Experts of a small language model: 4802 steps.
Below are experts of layer 3 (counted from 0) of a mixture-of-experts language model. Rows are named router (the router's row for the expert), gate (a neuron's input weights, with its number), up (a neuron's input weights, with its number), down (a neuron's output weights, with its number) and show model dimensions 440-479. Each number is 500 + 50 x the weight over its row's rms, rounded and kept within 0 to 999. Numbers have three digits each.
Before each expert's rows: "gets" lists some tokens that make up at least twice as much of what it gets as of all text; "raises" lists some tokens whose logits its average output raises strongly, later layers aside. This comes from a sample of Wikipedia text that the model never trained on. Tokens count by the router's weight.

# expert 4
gets: ",", " and", " ", ")", "'", " to"
raises: " a", " the", " also"
router:386439483559549501515586550514445542577403412481555590591477540511532505472496434579422497499455521454423400505504531495
gate0:437514547561573490583546482490477495516446466604495485573532610650569456516415522524540534402438477485453586496536490526
up0:497448557491491609534386411475477482511582510519457511541515468446499568628503479527543512526540544476518478479430513527
down0:510495515528565546448597478518524512492452548452521444441491497592514519418586465573475490555445539458456464434442480488
gate1:465482508535567569467429547577599499447383567398554512493445490571535533585496410453504470569582509478611460433443499498
up1:527502441437547488463517563408473485523583475554514503499452516490574496472433466442561555510520466532427512457537465479
down1:516462446480561426572474512546389589475561560490556407454529446485624538582541407513413472526507481498501472533540503480
gate2:458524438533401499512470519574514609458390452472483545475508530457506463488488561396605456505470496423523515448485539539
up2:545516493479481390464459576523517526537534539566514469665493588557581454491538458537456406600462394542521519585522557497
down2:544550501493528499545623587441374471468455517452472448503489538584509483521470485532406396533517463569499566470492541502
gate3:433509561629554462444495416563504483407487539494527511512465591521524522436492510445528567464460528455526489420430476532
up3:510431589614514413369577361517561543539520571516528483453511643529485469422494509448537533551523567453518405488501441560
down3:463425472552467510550438454449607452550476524558464489562456538524482453551508463467418506560478404441531414552497544420
gate4:592461473523495504505529587533530539542493506583543529405549610598359458507477499447480503504472471518481509525428571419
up4:455471557576490479588501482521554505504550545406431481467428480538472503492489445459497471461585523479456532621447607493
down4:511641518560423528501507472498431492484475403467522462548572482534458479563555519557506599536558473472552429567598476468
gate5:574521516516405496527532416546466488467485479521464500434476506599580502491554535495579491389586500495439495545465485470
up5:411541574455490403631441543546452482495472569524543598572444468435450500518515441492429442522451432490516483541505492507
down5:469556433558521512446544551457537566493512486589502550435556552508444526490474463434540453535524545519592468552526516581
gate6:465512464410520616470519545628560442432464440546572510464442532476544537535519528524417532527557570570573435456545444478
up6:557489494495517469577522455400471506536534531452506468467521440429439511464440553530502440555493518486473564514493569562
down6:529485522541574467566462533474489459531564425438534579427549381478562497488469538577511501373551445495525487497546474502
gate7:426462474455505596514592441529508480602506629542470433565482463501549440406501610567492511461526442544489553422486413514
up7:392463440579560470557593504527527365488497538503597548487511550508500521454526611610558524556521492487478555512408531511
down7:510508474524557524439378488569518457481510487420476444482493486568559382497444485445573546525476432586532417438531506503
gate8:500465353534544492495541517504525519519530479455532542431512643557530495479411375421409470491510408546500482563532524670
up8:483535537475506515490488577525467552514510457473525502470513460458539530535530572452496465411485546460517512481402480487
down8:501488465480497456490623481441514429608568514514504480491477493561531577509493471541486607532566533472490517363537472488
gate9:475457407431544495460451531523426502474488404429437495475507508527420565529607493483556445481496452433570466587439462537
up9:552502489444486472466510427527506432398470542404544469493549401515626460441570480556575468539473575522566405502452471450
down9:501493482460493454568446473476572475419505521537433461532462478461469360413510589432454473451470414499474451489569452540
gate10:537435465463479465571479391579428532522452449535502432516437528532473492475585488499503484486556523548305524563463476540
up10:615481487461509407385443517664507540536516573628476500383512454537538445513571535525443471410387432469363513520443481461
down10:569458464492498461451510492512476496467448476499516458505578508387488600437489477513526558584478447501447556505585545603
gate11:478438484442497524501487433494405480500474478577512566415412498525466536593504501489557443520466499456543383551626439581
up11:529526503558416492481511586569531591538413577435597471536614509573542498385455447522456570466485509532486544444429634502
down11:487506452455502435502488519468458471511557444491472499462506470583562559585489458651540451560509470465390570546487552575
gate12:531511453486446433475530512437544500440469477497482546479539480439455501476446502622493428448417539485478498648531500495
up12:600470449469477510481530517413455556492493481443523514497503477531473487461488503532469468525438468463564577496580482513
down12:455612521591492539505539512493432494514543405477479432502514567483471479446494402470421590440615524496509559512592406486
gate13:496493515599406538543562563520479545523504584435408571491397511532578510468477472531527557494504479427473518491500528583
up13:555462553473496566496461539467481446485552522532458619493377480438454522502559471506573489490512489550519488452451499499
down13:515512480459538507548511508516553377544561476492487473497510496492475464530504451529501456478481412490505514464477411482
gate14:427459553536595536390519494450546577508474543403500549531594558521423533576524418518441451502476486542437513487445530489
up14:514540494479513466541493576533604537515535525468454576550423472390535414438445391509533542532471547396468524603464439560
down14:427472439433561534447434476467531544497445419494497485462467559541470523441513492418499478464491508470567497647450462525
gate15:529524412387490431528475558539505528511477458515485484495400485482457517537551543452525455549545539528525526494525482470
up15:534428518480522449453563485440474528484519522536517457434502491573530470579536468449474539567491492455483552466479438489
down15:516497503430459527416499476418490535509532602478492537452515506444545539607492575471599520505573470493524581358417441475
gate16:556386445444502525490407470489572444517496509510493506491569487434476582555419424559500566448541526554501509493501457485
up16:448501440434528518435461445471527542539587426561520528553616473506465455460466544467509521493528462511576492430513484552
down16:472402534526479427485565470417548646504556477576451502526487518565525446467551485514465531452592450455536504430536403418
gate17:433526492476542471486449561464517499412518559516451619493647517506515527420455435491467460452533455576522545456460607540
up17:458510436519469529503595469515565497567498400516446522500495532464558460505526520485540529499511501478578593426449439536
down17:537579536451495462488539547468471605571524469536474428522522556440551492488541535471583545501526513546494535473469511575
gate18:478429493469588388503559502458475544462539466472511526507577541591634575421508550593532557519457519496510572530448490571
up18:429456394493615419463526519420452477445529496519519472598602562576652475442473501560561608544478476546566491527465445526
down18:536497454475498498494524495498481452443547506541592443426500489504430404500472515481464389435570526534618553542531468491
gate19:506551621517446476558483463573434463555478459455468385476493504611544469535478545429465551466443432453581428491533502553
up19:510509521357471528459621458517593494578495506497477518454459567585512534490495569496535497513434504455461515420439443512
down19:573499507449339447430474545515497525468546594442458514394561467567552499508496476588443432521581508511422429497444462515
gate20:536495363417426545532469462554400400518531509379436467540476539492552507455512470581537534449491505494574607451555464530
up20:544561495532561496515452497480485495490472470570629531360541452531435564523565532511532484464553538488411549580474443417
down20:463472553416476502530494533478502491514403452522570494574489521528539500522449502475425630529425490397492375465533555467
gate21:546579446483528485404531519465509440493445506441381433472437413520436469470543493523462431479529440447489391499426512437
up21:407519417608467514513442531498515466497511505508507536459503547536554483499575479496428575493343468478493545520547550538
down21:539418465455543465496473486503527453566579615447487439481561532469591427437527520469467528566573439570523498446425489448
gate22:456479559504389517540494467488537459504546516625562472527498545465510600509494509463472535568527470491462536558552552514
up22:523389529571413448487498422452364473530549538528481501497501526520409544487567530446453586536502473592472459622509461629
down22:530447491561515569553539472486409552409540498490513533490500600484504458563514493489455529566446441459460475511483468534
gate23:525511444585501572554490554566509465463547445567475476558474577443463418502441486429357449495537464556613521439492447529
up23:453430542443541503543483579491530462498574468416558514461505497448564454540505555478574529449408478542458543522541480434
down23:523473480488475466516495517474562590487529486403468458474462469407492530503434496487559497435516444604427469399462559491
gate24:482617511534457493484413465530541512516473453509534460544556587484436556543447526560521483531462578575485564455561496510
up24:448575511518567513567410514508439455501453420532513463422429532494515463479555537498504462443497543530478548597461474532
down24:463510469536447546560498394419499411471437578454469568441517431530404559577522556482526482517566418466564520503446549545
gate25:531424572531569433520555537560434504398518509471581452477516564492416512437592609445570486513547489535493465484557458468
up25:549544472578509499453542506515492494439486503513468525447478521453527525503527577519537502395688598483485434547428526435
down25:527580434522495511491551472489563482492589443505538550475458617512489505459456466498471549428608496518508492579463453461
gate26:421459480441477457574423446489414505489626432477563526518472514493517506574426472490407438496446491483482507532364630546
up26:533486477474533472487509538466553478559526457500535491494445486528469506529462487570463472459512459414594471498505612536
down26:578605502525450516425505528526505367504449523440540454504481463463538533487456449486508556581500473541530579482495509593
gate27:477541439503472480503443491424520424458529434457497510482500522500524524509538442534488518427483549354536525505552420483
up27:485405398543500519490484536447542465543476407524520509516538570590448497535515385481481569511494434507516427456407499498
down27:544506534466558497574516520581455508520562544581426448534436595555478453531530564535453567547546454431531516507509547507
gate28:487436422515444508431572518551463548478577495471431547519491460456615470552456520515469514453450485566466468502536509534
up28:475391416468425512525478565611491560536536504503511411429524549502504473464479572585554549484448461460508456500514529549
down28:409472492597468555439544613430528549475491489525516506447601476466410453472469491498497503421549379508550508509493454497
gate29:565554481459485502492463508485483500553492596516464441463483572418476461506589551532403425558589492476559480541527504479
up29:480490522482476470532511470556392530501552404472485517500471536439480429499419370498479505420423563608435461520456488578
down29:433539608423599513473485501452426504579543445425480450417513564527562529453508513519462526417416470458461511443431547537
gate30:447509481517485541473507491540507419514445489533600496487532490565453517539490494582634582475572525492498499479520546468
up30:572533602411561482523495535552536553420526497388509529450449493429490496532421487455447443488451437552460342477456493527
down30:540408483491574516519517520639460438533517437506591427524412448555504498431470501645495535500555477525513538482394480487
gate31:393480480548413552500595580651422422468448496477464511486453528439549598474535516474551505549461470591547520567527504577
up31:396655458500486569453562566508557522520511457572535555483512621498470575547536496515537437431496470475524536557462474550
down31:546539462444528576527605420423416510537572538477518471458532522513559495547501483509477608500494512519473582554461506489
gate32:522495483595520484476489536581595432508422528546550451439505558451527517502551512452521489489493518508469563438464423457
up32:484502458550490556539505570521570431511558503485514553471477434415640561598499477542469533524525397427631540419596484588
down32:453524438505489433519508574490512536592430466507476472492539409432522534478480449475452531467591449472586542386532494483
gate33:537516498526499538505570459470502521513659463552562520457493506515543584520482498518549393508548538443382570427444539450
up33:493581491594596505593420433370492521665598500484536479587430487461399568557502539411539407474563555481577565529523610523
down33:474463477529498467517520535517487517454496448452453650493556501468519492523507545549507465446558479524480510512515568582
gate34:398439533540536543599599430499464563448395511578512496467589547617486545430392427522487504426536435430498542557542567562
up34:496521511516464570526529609553485487545486437546488421587456536421517528455609509429541436548480451477530491407565532523
down34:464575439454510608551506483530519429560463531449476533444567529489524563477397473495501554471499444433434487512427418533
gate35:507508538489510534492544482516425479506500475540464476514503490508537518508426568601618530562472502577505532514536517466
up35:471498572412465543474433471465520509414523450449510496574440578452526478551495496596484608531493412495569503460500586488
down35:597455517415490555501533532449549521491435515560505553517558437415646396546567416478532516555510546590535566526484396527
gate36:513480411535551447446484390554448505515528385530507461389490563513488525550512520538493491482514449554533520583460570516
up36:518521478528527514435496486516458530536474585515451555454466459457492468444509517463489532549537504465479554482531448496
down36:582578412451546490530511481529447469575450520569515421488517463449525536463484582523439550466519457515495568485563498467
gate37:454443429473484457430522519490577468560457489522435460491543539478536495445533471490520516468497463461447500483486561484
up37:497441468528464549438490492399555499551501480584522482478523558494507428503507397480495537447519518521510597516548560469
down37:515499510426525410415504395514504467563455474546438485545514477560494531461542461476493457581527477552595498546559475595
gate38:461511537430492442448521618502567545483502430589497510559561467494475475454497437479491530521472524479418530593489445524
up38:453570497553482501543453557435501577444493437547423549380537436473454495427525505449496527453441463557439510536338511593
down38:531471502483439581524453500492537532474556510449548528433460466548520488506481526477485556520551482465509456490510530569
gate39:508510554477524466555502441499413469566471447446533493484573593530417490482570418523508532545409557527549554482597492480
up39:443503509401420539505486570400405461476453581487473490454525467533517394478467393487483518484488408480458562468508436563
down39:429562541481539541525502439484471507473512446621545523540515539425482433490505545434495543520429534482527571436529457498
gate40:511513509469468452419461467592484494452499516444486518468496498515521456440538366473499532477515536457492541487490474510
up40:489507530476507523411556501581475467468514476425449456450465316436471557506537496558524492537429536488462493440458471468
down40:391480637537439548592479474582478500540539536483477518466563540532443534533495466437511510459471418493510546493493542454
gate41:501497458439506545419638402595516395446442455430455543417477447503439424485504539583450526518511445452448362491427549477
up41:495419537515556543464638449523554421510455489502485458486505503490510485504597510582476543587391428525528514475506498481
down41:517507582459540503459420490507474450529439550536568450483572474385509500491468541487489540478404428492570505460505505520
gate42:514447475593535526539491477533577544547467428563503489645477503574404468545445587494536528479537558434518532484513564513
up42:489465555547464577451541498483523612538543464583567463528527404502352551533479473516552442517550542546470410528481605525
down42:482509575556603376599478445517522520537462479466441465555607453529528514501577591455479500502491472569386522543483505434
gate43:573465456478502518484533405524482529479450468485549459496508547529455436481498453573463535514527501486513551493494465446
up43:482466470441396545483494378548498498493497436564461502493488603599468473479478510480503475572504532473478594525512557518
down43:557507542516427523438475553436473460522460497577468484514572450555499498536428497559494553475457467489474504495452437467
gate44:368572554471529455528500468452521526389472598389480507423407586562571512501603545550500533538501446575491505425486445602
up44:464451432587581521489420516583440440447493453546479571457542561507462477466557499351584518434512528556489553572570502436
down44:473579549587465544479406509466473484496373603504567560498489509558548513536535510489448511479507393441489538451464505566
gate45:517465591502421496503501547506509506483486544512455540569529505515518500548511479511544456488490380423526454424546443657
up45:421490493480563430569533541487544454493478478520523444450529389469414545548460519437526534489538596480535511519424559455
down45:476430558530510517498513518570434509457488493479501456462464453545492453478506433473450460484559505434423449480486496517
gate46:555565532385538591537467510442487487502424537552482517514516580506538551432548466537436548466444532445426506551454532471
up46:513533487436559402446546508517509538511536502477456460443501371554430498551570393462474419490487483592481509488482508523
down46:488459504547481461459547481416471478466484515501539538491480609589484466493479507520479545545537413520479489420480581460
gate47:509515498452503427560547503550530472508455505511443471434481500449477461536542478524548607511478427491499556578523594543
up47:488572522488524533534596492518462499538436522505564420549445518520447466501544489505491505591470425456461522569554543468
down47:479484457528432418562470574525483482473537541503381521473518463511500379594473421497473589491574465496450565464409488573
gate48:512589485540479514507582441476458557450497458513528482611544520523497544579490503505455505508499512562451463522511500410
up48:567555525478507551530574480486419525473517459557536514553548494556536537613531518549452551521418509442536510563493495381
down48:510501597449466504479390436503530421525555466470507515391436475565484377459445548512429490463432486458456545465443489447
gate49:460435533455516484479500529528485428468492427576478526544396549466535552506468515441526494496480488488496483464487535500
up49:519514468457433439512543510626526421586537508543488438523497494481494540549399540446495392541517494560535578495459490499
down49:498477528513536497573491489443438539412583498572532484527579499418463559508500520421556550478540451446495479551474420505
gate50:518484490539571492524478522489402519567486451556545639437581530413438470506463422534595559499512531584525545478567445554
up50:493582481558531461469518507453467521530493493545391516556499463486492485400523399543505540527427600523601583584528509445
down50:594396492464498529517446505473577581517539558485552552375453456495487468489396566487490477490475448600508485549506404549
gate51:473503559439416545556546454470491514529452592461485556419450416497494600543530436519569511409496408517503410494474442574
up51:560537479579491430412400482564563554484564458563509464447506475564486421536517521455603509530510522453498614514545505465
down51:601543513472465546450486535487556451493409502571449538470574602503482546489500531481495505512442486522587460595460414467
gate52:551587472430493504505436408500533471528449580466563470552554447572497555533472432564403448471464499503488456552557546458
up52:500456543480526466494492543530599406453457484443474491522466506451500515473570465419560495534507497510545557513440453601
down52:439523521518414519497550550536517461484429486500477468553504405460499499420484486488408564482633470520493533432530591503
gate53:452501521525472530462405476491422346578402479581443513512450505486534516479542490486516516464510468445524519516554507487
up53:507499545570535552482454511546462478505400572550497500593557502465479495525455474551521546400548478486453485463493432484
down53:465428593451533567419506519491478471536466421450584553493556502530465533509493512507498557510480429507467536506494517489
gate54:457379565512544501470508540420523542500469509563509511565428575503531495437383469483479449458458496474566560549578461473
up54:427485564505535495542564555444515509520475513533536483530457618477481481386401483469462497468419501464527536450563517421
down54:517548497466523581473471388485514500564566562477470483553513555536416518545529497390512518473594492469550414474439475428
gate55:527593539535501345508485530459488463432501400475498473438512462524490430496482481443559510511434532530537453510540494568
up55:431532515514480451513514474500511473516512560525497512472501421466443495462521509452454498501421599522383541554440541566
down55:547516510441552518503474471499514485515544506585503501550482487592491548586458512547476538514425488429535448538511532496
gate56:474484469489471518399520418424493570458442484524408428442583490492523579597477493537524464484515557499484450539485536482
up56:592483579530528448561441398421503473451514478495579552501486482508479515532536464544455523507550522494477469584503512503
down56:505564442459462476508578507462458545512494463487436585570502499378489585447524385490508481519453455462552508424392497513
gate57:516568460435497516495512526425546466449477502538498498471463420515390528510493563522497460514515399451579434542479526406
up57:445568530494413466500566520677532434523458555426564465529478539467527533488520437508511565546463482499454625446519425533
down57:490470530458493556465425535605537545464509526543553492609474535529499558570428488546457421523428592540441475494587518482
gate58:465454544516551567466497447485483517455548512542508454504495462387596561470466537522459453516475478504535493463541497526
up58:544499538533452455599461556574503484474456552453504487610537483663545448496527560536564575504452480501479508587551556530
down58:564517614496508479487512595393592449477498562597447446555491445579534474563497482487555538497454448466538538436446490512
gate59:501530561498448419396487489442522562412496518473517599497465514498536556406532496538542370547526407465398488456575532476
up59:529543403470396586399463562457549495469454435429572473461483602563558559533483429516457513466432494456600546454543515572
down59:500500452467527517424479398444475467466463456514549533483446477484479504545416485529522497520549499462509580433537545544
gate60:604595525425539566495547482450481480508564451548468484525488501530594489510527512586514530404488475514574556418467515543
up60:474532475576460437532522530463470548480549516445512446525459508557518505463471475459572465530518451505470539525560465500
down60:403561507605490518530585565422591456508475436557494568490487417427509454443450483460521478385513473588529496537570429537
gate61:449551542547438569495486415576493573532482434564546446484482515529616497462501430399497633520443476524393506558591509459
up61:527473505524519465582543475599511522499480523525458408501553464440561470526459400447466519441409513503441548478552467417
down61:531445561560572504495521482510665520509470483550485497468487512418526524603507422490513441457482509470465540513459470618
gate62:496615491444502489483533532523403570561549407458525563505529628492570513518474484479460584480621597422488380394386566549
up62:421516526477544521512570512532463588599566462404458464515564632554510503606583413511386552382447516453539454474441558564
down62:517459567516490494524437484403463594404540478499458510463560511633493507463449500447504484524426503512440479580522507483
gate63:522613568513475381473425588469608518472465481530522554398456454489592541461462461451526566454456457387452457529574505555
up63:468411485508495478527486450589484494567514593425513463455527448481532471502553538405463554552497539579471463497456522527
down63:517517524442499436449574490543497453462532509498525463509539506513506505514491500466453461463390595385509440597540506487
gate64:520438494497619436524487513525488505436513519471542518454509473582501551526476531410527360545479605442556503456536528475
up64:468572450506408506535510493562520496517444516476426471541524615474512427472495573553548578472521425642481458558439475474
down64:397444547474513492586487534598409564527473518597523497440544509521643606628532479538477420392487430460429588487511532521
gate65:531535496578486486533584494512530539434491408466456493522544390568434483490545502623515542558535504597511430481438548538
up65:487484523540601525462563469603554460480614602527491506564417452512513503482482511452569476446554543469526488512504469506
down65:392533553530512536540530369552525405542535566451524538555501499512482552545486570467454404502565529501466471505536496564
gate66:475461579482478539476492567531513480420590583448485508427589516538479607498555491432498496525490522466470470531536453550
up66:402468508485414618495508525469560428501513561455446445427548526448540545523509555459563475478512434569427482589539515573
down66:534588515547458405540506484506497601520542457504439490489527613567544482547602507513466571418521514486513482508521619487
gate67:490518605596561447399421552401439539510479539495425545559483520485481407564480479451523484524515503552435512462488482624
up67:471426411439448457556512455602558472502516485502540377510578508452488532396469445518466497455501520482517533553502547446
down67:538502527531555519500610586565420545356612506410463537437490525499529603454497438596546490481485611448520486501461542431
gate68:494545427460561467462573493531483457524496464513577516497503441460461515430421507544541451478458502486507494514553392586
up68:513500505516477511513545529562516583611502514573500523468401486537490424557455467426396497496486589502499563610526577464
down68:512462400482555486508534606561463611547548516542467652460468546515465554519460456432524480481462558551518540514492448498
gate69:628494486461586484471475430538461483537501586484410514538466610534448492521518424497447581533397496574493452441426539446
up69:453525453542439461513501451518566468481449491657518582517453501516537574350489586464498494527468406433485512484509519402
down69:446464480506501568536455487489465498526508536459448533494472489575515455446493323487416435460500498506540518605536478500
gate70:494470457583352526531448494552453443626522505518453394437556542475506559482477374581502476446499486450414555516533510482
up70:516493524477548464448575510496421532394371549429480534595470478479413483524497555528432511408495478611574515480472568420
down70:458432596555533490570551476544509474488428470467531524571488436500561604464427530477433597516415560491534560621463491476
gate71:454453479473454593519462488524553581464511341439407520492487521502456468517599503496440447494468396482469429605481493518
up71:524473550512422560442445466463508490488442437516421466494520551571534532465532445508449543472562508472428507532556508478
down71:468533645492592495523564499458403574583435469435438498553553471511431448598452452483461497460468596430497575415526559500
gate72:463500469423586488487457501469533501452458484453549577501452553514534512553444489567493501527495620425480531470535479576
up72:468516524374521509508508384516446541595474541453567499440500512485455427550487432550515563542471637520530507460548473517
down72:484483515505484360349479414542466453459459463481477440491524521507460487435499536484488508496516500595538516497478491564
gate73:450495511440409466510431524474474560390525575508447535488505507418567462532527473504469485440473537454512529512482506464
up73:502472531600555486482490477481532516575471424467417431516423452567445479463541507518374408512443484494406574508600596525
down73:459513399490485468470608503463508466487531475475528492499586502435509486471541519549550504479427441530528503579535485541
gate74:471535507452500531593435580477490447445559515444562440488570551513440452547418446529499529559540416608443420504526526497
up74:582501446511464484527513395521490547561438473532540531526489420377534473475496601430532535466423468425606613440529484494
down74:550521463494452473456385571507493533528448458547559524547488476566504532470460466502509489503507392530479403488532488420
gate75:507490435536549437584422533419444458514466362442522504567517472500525480517432501561594474504457615497574537441518429524
up75:516542500467461541519526464572435519482452653557537467499471426453463476487515472442404518494481444474420527494533508436
down75:489553470459419519486410446451395445426477512479472533537378542468489537581473575457498526577458419519569368488468411480
gate76:499517416426505456483555532467478478483581573431582448507469543565477473546626500507526548465494533411523501455520483410
up76:471530547499552495498445500421339541471562564431526542458461479488470513505595532517426606529625505412529481527544568573
down76:534457474547427464541450449510635461521541481512426566523457486465466435486425408482407357426494558490490513555450548481
gate77:524524517474463553493430436477541469489540548423509499498473556556488505571471536474495506492493447581493492520469590449
up77:483463460505623564555551480586505578470440393534483486543510543487454498537512467478503540550504461448549594526481486607
down77:540474412595509663483466500433549520438507547568521430605513465551420578500411490485552463562568533531495519553532496513
gate78:462399469544484522427463481549525531467555525506528566416552574465476525500515486482450383584504392483537451475522538507
up78:513568526564500487511570492467469507484522496658461404508509453477521469494531515459471523392577512446471480533458544475
down78:531589523462486467511522575516498487388471499375448533551523584486549504541517481541490527449534377563454530460548476525
gate79:548470461601468471474520532531555416447647519442496523465554510487516478464512358381483491542551467513518476516441475544
up79:453464512449497526578476443456469593559491437558520561493444440476522549497468537553534455495419489527482479532541518419
down79:525503529474548559552488483551502551554431532549576582456480513472507518488442491505456570448519583376480491506498387451
gate80:443510453523506514478441541547435427494564455600520479501436488496476501463499517538486503479489530554435491486636476518
up80:548446498545477457521545561521521570463537501492491525471555532539467517550538515481546541511623451461547494533373593517
down80:565548430523514433565475502541568458503545476523482491427491481394530542487540521429445511592452501559428461560523497479
gate81:421389471413507493522517537585541507456464558483496378505527530447558461410516562469522459460473542565498562482414462477
up81:540428440511542548537342500584491580534513501516400505452474475500525464555432514503423479493555438519511553511531494572
down81:598564563536523482563512466498495487493516557543456465594435463540560432539535488461549524493512524519614440451446438533
gate82:567424555551459495568480547545547555413501493598515580586592397483473477494401547426489600509494569573505518498448579525
up82:555506439390497475351499504460442361452582550519484527529477476457479570546527485578508438464482534399557536454418434442
down82:583471583549502457359518447443577441574441505444504357459447493517461550501578435479522468512503507508526593447554481413
gate83:549543563420490490417587456499480481558519500492473503564517542541573604553516498473462452477463540466445484499517528506
up83:474496542577540478437591562533523465502482489554577464526532503437500396430444402471534438535529517521486591557523507517
down83:540437500452435448570489483474544555525463501468444464577525451449516488421474414454541596510517501460463567507476539549
gate84:547511462457527514376460589577456534529621456401495498474457485481488463394484495393448501448515488525514555565539493547
up84:525512505454459399424477479499491530555626598533531508484524512523504407498535501400474397531423517499552407592496542525
down84:468531420527522554445501479577456397562516629515495465429409460491456421522440541456499477570446611431541495534473525447
gate85:487597405492452452515498439448496469511490511490477441463474521432422502580466454519554550497528476589600472566429609501
up85:534534481451514560605482577488463578591509480503422583477484497482524505383476448473575436586477519586478531530493502544
down85:452613545502540558537545481598556480552626506555579440532397488473499538502398425403480464461547403524486664568585512417
gate86:492510509516491549518485567549438513594489479500482427434579539497555539451460508560424470469471567477501543390539527447
up86:495498453484506432480552521565461501454399526500491468611369563440409520498566507462498535505465508482464506470536521419
down86:491453545434465437494440485569597474532561395504490521454514532471526617445470529512395571518528445506554545511511477552
gate87:614445515493499534449544466495553589615464519566543454476419522535443522560458500509569579514409527400438560435520419523
up87:512477498495558524484531527541524472431491495466466514598461483412541387507491519548447577464576563620477432508416504478
down87:526534475493420584394499563489515468536496468534409518515561519484421515488553530538425476474486508556442533503437568594
gate88:517442455558515506466537505429568464532460401512563439416518435584524474488441472502528436493517424488405487555479458478
up88:580539543473563486560470540527604555474527515533476513546547494512481559549470501603510587471501438426562467518534472495
down88:552458542527463546593543555504433495496523467483603482471487414594514465511475464496507507579558515564476578492463501485
gate89:468420548538445476429460543586441516489462586449470509565480545499384449516473404509547536511557582325420479429494534530
up89:589494569448576531536464515484539519545467509527525517528535562496494395473413456458521442527555472463430532510503509446
down89:520504485457517465547456519468424511462476529492509485483484454511512522480442507522464462497549558471559513572502468509
gate90:450577508581505522511500534563501523462505415431426490441498566425449481501514518528499534450589504532462552502471518390
up90:493440598538479345442460549434599448446561584407529516466506481474515496481490513545429493481509526636538434501500410382
down90:476541599500539489521438428497603433422534535442455447500511458526508488486546568510601509476497551531529519474492492481
gate91:536542541534455500509531440507535493444495461471515477382512517449560485447466462418566494526564533576528406558517523525
up91:442504549458481512553485457521532510439523468457621477514488507510528491492477413524543477545464541492432522554578535480
down91:391572539591497450466443496568484477510586476530567486494508567555614579523545503567477504477503468462510493532481522475
gate92:519426437531504495578510494511486503524405507503507467457462628457505414434553348459484478497574573575429511600604562346
up92:420471562453535487611532568481534501459535507538487463457432488548431552511558502539548554511484498542566482523456479526
down92:425597568537435393616471469493488454487491497634489481470558506541403611574490615514581452469456467478536546496474512478
gate93:445532478536485492525451352543487493577505429573531467517502482469469471490589517465533443430412504483566477566563579560
up93:483523494440582432461479442524509474469489457533572424518612542528440457530433525438564446374478466486524472504526591520
down93:523479571522554488439518396475474503480403471540517462554496543498493511595522651478468477524532522456465594544405536387
gate94:487523402543455504489495456478516562489545473492478425571522534468513521481416440463522487469535499411491548472460427406
up94:609442464486471538457501493525492527504509476483486541537546551492481556557484495482507522489683411408482553382457495478
down94:438448499623456476574562519423491529438497468402555611473594518526645460427557521471542457516447499485413534481498511538
gate95:440441435488599593502528539403460438518506480487497509452490407495501463507539397446555495415426382570517578536566499478
up95:451474472440527510491486570516475529550421514454520443512494434487508427387504535443407553526428494497483513514555487459
down95:488502412541439585458504493488414481602465580454493494514458590419495502495475470480530508484472498484438485432519544486
gate96:433550487488525489497527473533472579457484432466481446523466519467528512488460541597488448482435530451524545512458434439
up96:440550483430552436446525539511512525469512495449471461530531505453395435524431393553518557430571524419513515557454544461
down96:433490496453531550543522562492559483479402563501474596523570485573424489519526479521393526429449473507548508514483451558
gate97:506508526502541473413581577555474481549481617445597445404463444562507454399476409409436352477549572508442547553472484510
up97:457491423508509503510458493466463517511467401586432527463583414531502565530528582602510566538558432503556509518472553492
down97:497534526474491536515496471460516455494459517522603559500533520554549536532552401445482494556552479536601449506508451489
gate98:525382499480441494592454430557484466518511415438473461529444553449448486495456594524454451475519474441498542475519423478
up98:504482491505505493449457497542529498461553546497522456462454465554544541542527523478552408468503525565472373425628575495
down98:490459416474492572451429515506569555499432523591575484506553501520482553526518602399594562474543574480509559389530553525
gate99:546596566429416508487505406545480579572489505516478609443496515438503524461485426472481478558537498418456516482536504541
up99:498491503569576553554518548427519489546489548484399470481478445510483514504524527540457514475557499471441498453511442596
down99:473472439395462550533533549479532533515503517508483535527424482515526397525459411509478505430421426510527460492530498479
gate100:556497592488418565498547493440501592497483447478500501616481400409422508519430439460475501511557507473436520546470549487
up100:491537525583415567489499555455506463514511449409501499523562468500491512434452495496453518437551474543579498427491503474
down100:500473466403465496454502561437486446424573485400564489482466533404493501473547515594554518556484595443462524466422507510
gate101:477570451543489537487492603569545588553467503523519421463486517503525498600517521478544546482559431453552512556558493517
up101:502385444519493437488568480418512437494459541377431508507547527442512606470522526466569436586494499534486498506475499539
down101:415405514497494493445497563460528432498518475469514440510572567457484504451615499506505531572515387467544551601521475468